config.yaml
d_shared_expert: 128
moe_layers: [1, 2, 3, 4, 5, 6, 7, 8]
router_score: "sigmoid"
normalize_top_k: true
balance_loss: 0.00117
router_noise: 0.3
lr_router: 0.000748
beta1: 0.9
Below are experts of layer 6 (counted from 0) of a mixture-of-experts language model. Rows are named router (the router's row for the expert), gate (a neuron's input weights, with its number), up (a neuron's input weights, with its number) and show model dimensions 80-159. Each number is 128 + 32 x the weight over its row's rms, rounded and kept within 0 to 255. Numbers have three digits each.
Before each expert's rows: "mostly gets" lists some tokens that are sent to it at least half of the time. This comes from a sample of Wikipedia text that the model never trained on.

# expert 86
mostly gets: "yama", "uki", "iya", "ya", "ichi", "uke"
router:108111142140065089135131083196116103119135116096156150155191115049135108135100119118150132111111152099045110172084118141058108168122109097126172088126153192156135181147105151135163151115106108154093110095119155122200203183104131142127134170
gate0:173130133121119114090120106204149110094146185098110146116138167117145126045162113161191136174123098235212104073143186139139092106111080111139127137089161133160107119122138057162168143114104126151068132141140135057112117100121065160152114168
up0:120087167124102105100148091138084086185123130111194151121147075122178096134129069161163145133196103145091096139197100089090146169161104126121155154177098184136186160195116126107167137130118159144112085126132127131182145104061148144138162135
gate1:059171168089115114150104152115087124183146136171067169131178151131150203135161083152133092106109130129121160202167122159114117049162131109090142142150114115116192102158126060105167151083163149114109149143094153134126085095163113098098138078
up1:138115110175182137099188145115149144120134104080094086092099089073193108135092151123125156157142154103129153105171132139187117124098126127166137162113150098112094140214124087063067086117150156108115088132132120109136123127132087176071139143
gate2:097202125116132151093174098174144135095092154136133135132193168134120122090181142110057126148177141058116166085134113174134136118147158120135110147108111136155144152139176169085125083131135161154151088157132115084136133128177125180088087120
up2:143076156101163181119093108097110150078112114125100093169154175060094151107143140153119064140105121128139145132174109131157187180114087107078061174095185143123152115167163064133097145133123087117097114177074091084177163163092125171135160088
gate3:031160125114143144112169115112077163192175107167166103096118071094121094098134060170151119087074146085075127136173136164117063151115178095115091086194133104106143171129163145109154150155157136106156151105139105144104172113159092168069182102
up3:118139131076175150146187130153171165161140151114139148106155171140101142104134094119118074146115118099158119141121151121110092109107084103134086122211177111172130156179105144124177138162089171112146161161147150112141094118106131136113173098
gate4:079098142139139175112121116175149143126124120086137168156186156078152096078145122100132117123187070128125081112153086173108132101120142178097107155091125148105168127154067161088092126135197143123145121183157117175119134135125156188118062171
up4:148178172134132108143153183102075110151096060122053144139074133133077103095183134068128173126103036195135178186122092132147086135133141087096128135138107088151092033128207068130089072193082114155109161135139160148129105120143150135168136108
gate5:104149183133134113093156157115106072152095167120074114065113125143146150051117146170118046170161169170181114184151110094149130169118091130125140193093138173141119161120146132138058077129116140119127131133127117077152147155132126188067127133
up5:143123098150118139078122183091162156128107080129124158111152064149134128109134148137155120169163113119070140068189179104071095113096145101094158141119091194159094148162159144070124140097121124103173082114153122090084120114086187134125126118
gate6:139127120056161161125127152128134097069127111122160109093110134130167065184128110120163131155099125108102188137069098119123110194116114077133161147184100201102119119079129139134066137094103137125117121170162135177128214121130060136181145120
up6:156132170138102165132178113100209180137132163085153089095133141115068202129135160125129097106171125046171105107103105139101079148111136167119131137116136130136121124133150100084172151125184127085099137138143108135104111138109094137113120090
gate7:138133108155151142086139147114094134122153162109117112151090163141098088162126132163196073121170103121137177131136095129052139137132167159113159152138122128132116109130085186150112127108194161151151170127188169085126101151097185101099131180
up7:089101179187071105139119120151151177114203176110148140159120142135105153093147123118108101134098178113109111093122102105078128144136099137123162122113190135146119159158064178106111133101083166099157169126135103123141158155111123120100111088
gate8:085159123165110176171167146116146098168175098103090121116173142053138158144119155184174155154140064082122067168086146092129141084100126107136100146120148114168114132144106104119132145109133166113067110171170143163122085117117116108065115181
up8:117119112112158142141109134098059255151147117105142080149091139117150117151123162194108142126190144107176107127168131095098112069153095162144153094111162141145141120168118091109147148117175128127134161135177125136063109071110116033068109105
gate9:099146131102152136136069163104135078106098140122088170157156085088089127091124152043124150159146111142111172129072106163187138158146170166115128107087095126074145059120080123144096154075092178122156072051085091133185134134145113118114139138
up9:157077131157143156089143142105159121092102114192123105171058112123091169180142064119162107155118104161125134116140128135154157148184124126106128091083116150111148098142167093175175157114142152121109138200132100122114133073157099158093125161
gate10:095180113126068179172141111118143129152133173119133084144242125148176146125104090177111117132110154127127139157118147140054084125104163051168104092185124181148105156162170107114110160119137135144143172131139130136215122132131069078165158157
up10:157152106103130095156118134121126104115147134141136158130107076104114124155144094137123143148089151239090152166182127067136103091141105023064141092091072130101075178089142196093116128124148134096187114097138151131140138157106085116106153127
gate11:179169129115122154133141117181081163131067161072090150112124114122142156157108112135125138133152085138139129136148106128149151144124074147132153202087114164120152091168047137107113124106126171142167081134135114116129072161129182089066156112
up11:144136103165099112108089128120117115084154116166185143124173096087141112128082094111162077044102138175102121079120177122102163157133170077150072108182108059105186124155102099124064116120118152174171198123099195101105127067158129124136118143

# expert 81
mostly gets: "ensis", "ς", "ά", "о", "и", "ī"
router:136073139162090081122109108148153108088127113147144144159167132093179103151120152104132112175127132113065113117127144139082111157134058092153164114176175129148136095100091157142170138107093118160129074151095158088167188143138083133128096105
gate0:102130086118134139108141119125170101173097141115166176121160120199172066142137110108125092150127118119142155166073111077062102121154150111075092147140153097159157136133114080128128140186103097176106099067106134143121058116077089122075137167
up0:120122194149151149117137156130117122144145085127039160124114123104102187122099075140129156124073130126142117094136166165143147095141143133125147108095082149148098146126101165102076154128117123139114115144138083129136137130147131139181121127
gate1:118144148187124103139110150109069149146105099117120142114133081123148106110166167109128117169067101107157133110059152174133125089150107096119153137138109075132141121121156142091135146102058159105158143214113137181151146147114103140124138076
up1:186168079151147142187092126164154112107111099087107155147105110161147101101183047158157153180059150141131104082126198120121153126130100093115147134150106135132095169098143114095104140034113108143074097120126113092207136110148117131172116163
gate2:181129102117174152121137143151111075114186061119144105085171138086091104101123110100109076124178125155121060096120148165158160136146114108085105110151183094129134131118114103130144131095135138157117081166144109106123098108194115095125125068
up2:137123120196098085134120109122122170102064193121177126104130166164135167198101135083113076168149107117123162128134111167123093121154123144137092129128152147175187081140096156137130137138145115136184151150138134096067112157107105144105158133
gate3:064100172120107140176184158115154153078107102136171121099110127140119170122123106187187049114093171064119107088117141148122096135139131134157144159151184104157121176096143101110125173175161146137096149146101181198169152148118084175089105129
up3:117083110172100169200185069170160138081144124083120094123146164059137148165094095179148063132083167179041109083133104040130200197109092139150117191176174145146105107127117128159101072109144116118125180101112182086142163132111060147159124148
gate4:117119177169159127185184132136172155088119105100172107140202107158143075177093102191117185133082152070090145135132162128123113128096199078125117121151106094094188171146106169114118087102123144119090102156167111104179138092116105057156150128
up4:091148113137204100102126148101064126121225111151096090173096169148121155082134141062135071143220083115124174108143114198173147093066147117150122144138163164106117115121102193136126090176103140132123126112159096110107119188197170060134115125
gate5:054122118134135134177140105169166161125145110149088104137148119128077083118123070085138127171089117121081152121129121199164193152089069141120135123135147149144193213164141095169067148167104129109142160050109173076127107139145102104092130171
up5:111196067080183150135157135126125099130125128132149125176157123119120126118142130097071125073139152109128123117142102126216133091099088085099149165129149145133084201124147124119151093085148135117101132144137151122178052160188198134108153120
gate6:081112128103149119138151132119147172164121049127125118048171133112106105061141105157160089127117132135120118146131111156108153073135078090165098107135122132124065072174162134172137141140085102134126119089137129171126071155104085176113071140
up6:113095078104108159136155125120170143144096122098154175170105133128176168124133125119123088109112092126099123131158084070101138108062109172149147122113146137070160149177145142114109080147177148173133220145098140138136087097066081092149144196
gate7:088109164097150151118167175185064162120088096111132134110163123111115134099111155142132123124139126184196159147098116112156054138199141089119091153116079167114204113111134107120084139117050141142188132121111142136143105105163128146135145181
up7:107147097116133087077130150079098158107032135103175147112106072096122117116104170112157113114135146099146073128116113156110121130104101118129085091175167100141193136138103080126117183131121095076138115173107133125098115184179133106143120087
gate8:144133143088168127089131177143078136155091127096112117188186098122120123106114135143154130139150111074161106136131119150169124172125142133152166140156156158143104097113088104137129196129086186124144118125054162078122117137120065144113127140
up8:110126124203177160164175121103197107103109133151153136119102138120113150156125083127161106067108128181104132133063122054084146160115101135127119080114129156113153183135150163143059141086129104143171151149120111131156128141081161059070171058
gate9:081090095117099127109102189096095080120170149150109124187149144102194134098126143068081120140091161086160075113065118150125119125132102109144083108101144051129139118152135067118099182091065176102160110170104101075111195115179056159095061136
up9:144104116195137113180148051090085178089111184188126126103070124138144162116157134164121150087122166131166139165136199085130109179169119145141105121116100119113129073124139066160114126132111158100233141126098124119093149071124131121168107167
gate10:157173147132085178108097157110041119131104175111139141126134125148148154102112130151138147104166098068193124097160143164137177147108119089107143126142132175119122061069091082138133123108145117117094135101127189133151092166182195166159119142
up10:112073169120186166133189127201174115095149110050116201129097179112153177157126118101166109124090162161121161194107097084162143112096144137078141208097101178094200174148144122123083080103126112125127127097103127123138150131134144165068142165
gate11:135056104149099133158129125124098077162110121155090065156128109080178139136133119163111144122168140147146121136155114093160105083159086130093208153122173092118121057111050131169071175162120180111130120082128198087168149070121175100085151077
up11:062178144101189131086182088143113166186115181107126087157119166104129117118117131145132147128105156177174076111150107148073096124084045136160091175108103131153085163126152095085164135186131147149150148144124169120147121078169158142149105150

# expert 3
mostly gets: "ović", "owski", " Robinson", " Gray", "jee", "ić"
router:127084171163115165112104135191130114081132150109152190132200220038163121131111156101125129131155105150075161123066141134076096166155083082158126150159157162101119125171098122156138110134103120111093097134099149132228193168143145100118134114
gate0:171135120085175138195136126138154136121142107116157127077100107153111066076065144164123148187188179161159160198119106156162091084059112145063180177103149148112116083176139130136083098083106143102117171085093162139152163158116127128136085192
up0:109145162143136141156137134161144106102114124178059155129163116112101153091155152198139099087140146103120096153139173129153133134214161181117062134091080099074167100128146125129141152143139117123078102159114095137168151112129123074085132124
gate1:077127153104216137094096130147156124114142102092082094114168089089066085121168143031142123124147073139129145145120105091136154105139075104127100162149067134185166141107087175123121083102141179102137088126116145153143182188140136155144113142
up1:114099226144164106050109161104139154110158153111073146121128127152049137080109120182105079137146131139122118160141053103115109098160148152142094145130182149144131154133136099149093058080116163122068135158121116175132144109149138161142132163
gate2:089128164113169146112116183111186078100100103183096138142102083089179111152073097096115182111094091160116099142160115114145186172097129138111103177095147141113137167102207124192162103109140165184039102136066139148207156184118086151159169207
up2:152125116103175139161150095150170150085152141079126098186114188088076155093104165117122097110155148144163130138182147146170132097073135139167131144170129142062159149067173176136143137158179136131071171129149110148099042149131090139150113110
gate3:152085127107066106125113122153139137121129103175129150139115170078114095164151182179111170090145079129097167105131157104074123146166127144129086115138045035107157103059106106126084150114113162133127114134129137113111156133080150147159100123
up3:206143138094111115208129093123134094092142144220105167150133088134170162180133172142104098153086169131128156107156159125088148147086187071195136117118108202112120117125119116149138125098160109133103123151078142138143115152136090117196135124
gate4:125093119171176102133068171139124103119221097076121154113125158048138110107159183102114057163186136111038164110069128110125118099116118104141052122138134105147095081142091119182122167134139117119094145143114173156137124119174158171153131125
up4:115097085151099123173081161135152105105102119160157132155178130152162148158127127139085154133134144101056100124105057170089121168087156143130090135147132160192130135121104091151145193075140097138131181128154111143165151082078131141158157110
gate5:106144220149113098144126088189074103146180113129112133100152102117162095131171116159143124161126083129166207167139081112134118145130088158140149167085097092127158142155112120136144072151063199135100116120102146078107147150100134195111172115
up5:114141136088051058188222096114121119142090146091139125077141123151141089110070097135080091134082089106118103088143102131119108135183144150125127060115118072161162146100126107128193123113115135183184107100087107135102130064112138162093152149
gate6:085175097132176110131116108094062112157121165143113153134176130137103125170071161154136146088176115105077123171097094081169156145101162094143115153111138172056127111083135143123124125126201146077080066089139126138156135160134143116133133115
up6:120110163110106124139143161147116115159137157092068078178072146122135086112142098116125161132109119200134151167140178080132060173126190144132051099137108095098186102135111118059146190170114124131151141144097103148104111154133123130111142141
gate7:102116097091123147167111095140086132133095101154106125130151162110113181084128082148097158141095107171076105132162099110163213091121113097110096100106158134134085084074127130134187144090132180137124115108139121141070090153152109065174114104
up7:189075130129133086146089127145066102091069111180108150158138098137096138109131056093078087100120112101133104136105147124128117097101111097138158124146143113105155113098106105109175185118150110125117108069156134101117072116189139176155116136
gate8:053143057101109075157141136114119133133082096117143152129100165141108089134075101112082120097154158116079119107093123170111100168112122108154232110144068129139171180092097139097151113136076157102096140150112104082110140120116134158081196130
up8:134113084174149120123142124159108123121128077149137116103092120189137105142097149152119124103142129075113119137091139179113055145106125156144185163126104160095187087056138180127131150122089093097091141163129140109094114076144145168084145100
gate9:138119179180170131127144148136140083151111167120137139170183116101097113100129167174123121145095097138123150133138164111128146116126096096167115152127115058150102150164180107112188101126103129142138107080119099153140164199125134144090145067
up9:187122126127144119147124101108088128181138111151066151098149118125052104097142106117123088113118151124162173117137130157086156150134163118088086125095135078168175103095149150166134103135113108149103168101164113156094106071101112139116112130
gate10:158127082106156181116132107111115120105105137126096076111067104162163016106209153077125106217109132150143089137111178105169145120123137148146135179119130124117154104175114121177119104103082147073170088141098139090138118112115067111107138139
up10:131170085131112133118102121156188164076118153114124121157162119104113113137131177114149085157117125123100144145173092124141135128151092140149123140121147083049114123130201152112133081118124094157173161104151177104170154127143158089087140202
gate11:129141135118125172101148143165135134117085101099079153129191100081110160037119102160129125165125128142141122145144128131135137099089112123142098184152114081138090146113156125127152138161148069169150110133120125125150133098132116067148135098
up11:097136125182107123130145169168091127135139123225084127077152114147145151042168099129147106158246171129109061103110139104099102125186121179144086137153089138129064119073092185133162152147095137090070098135122109165069097144125141082128124125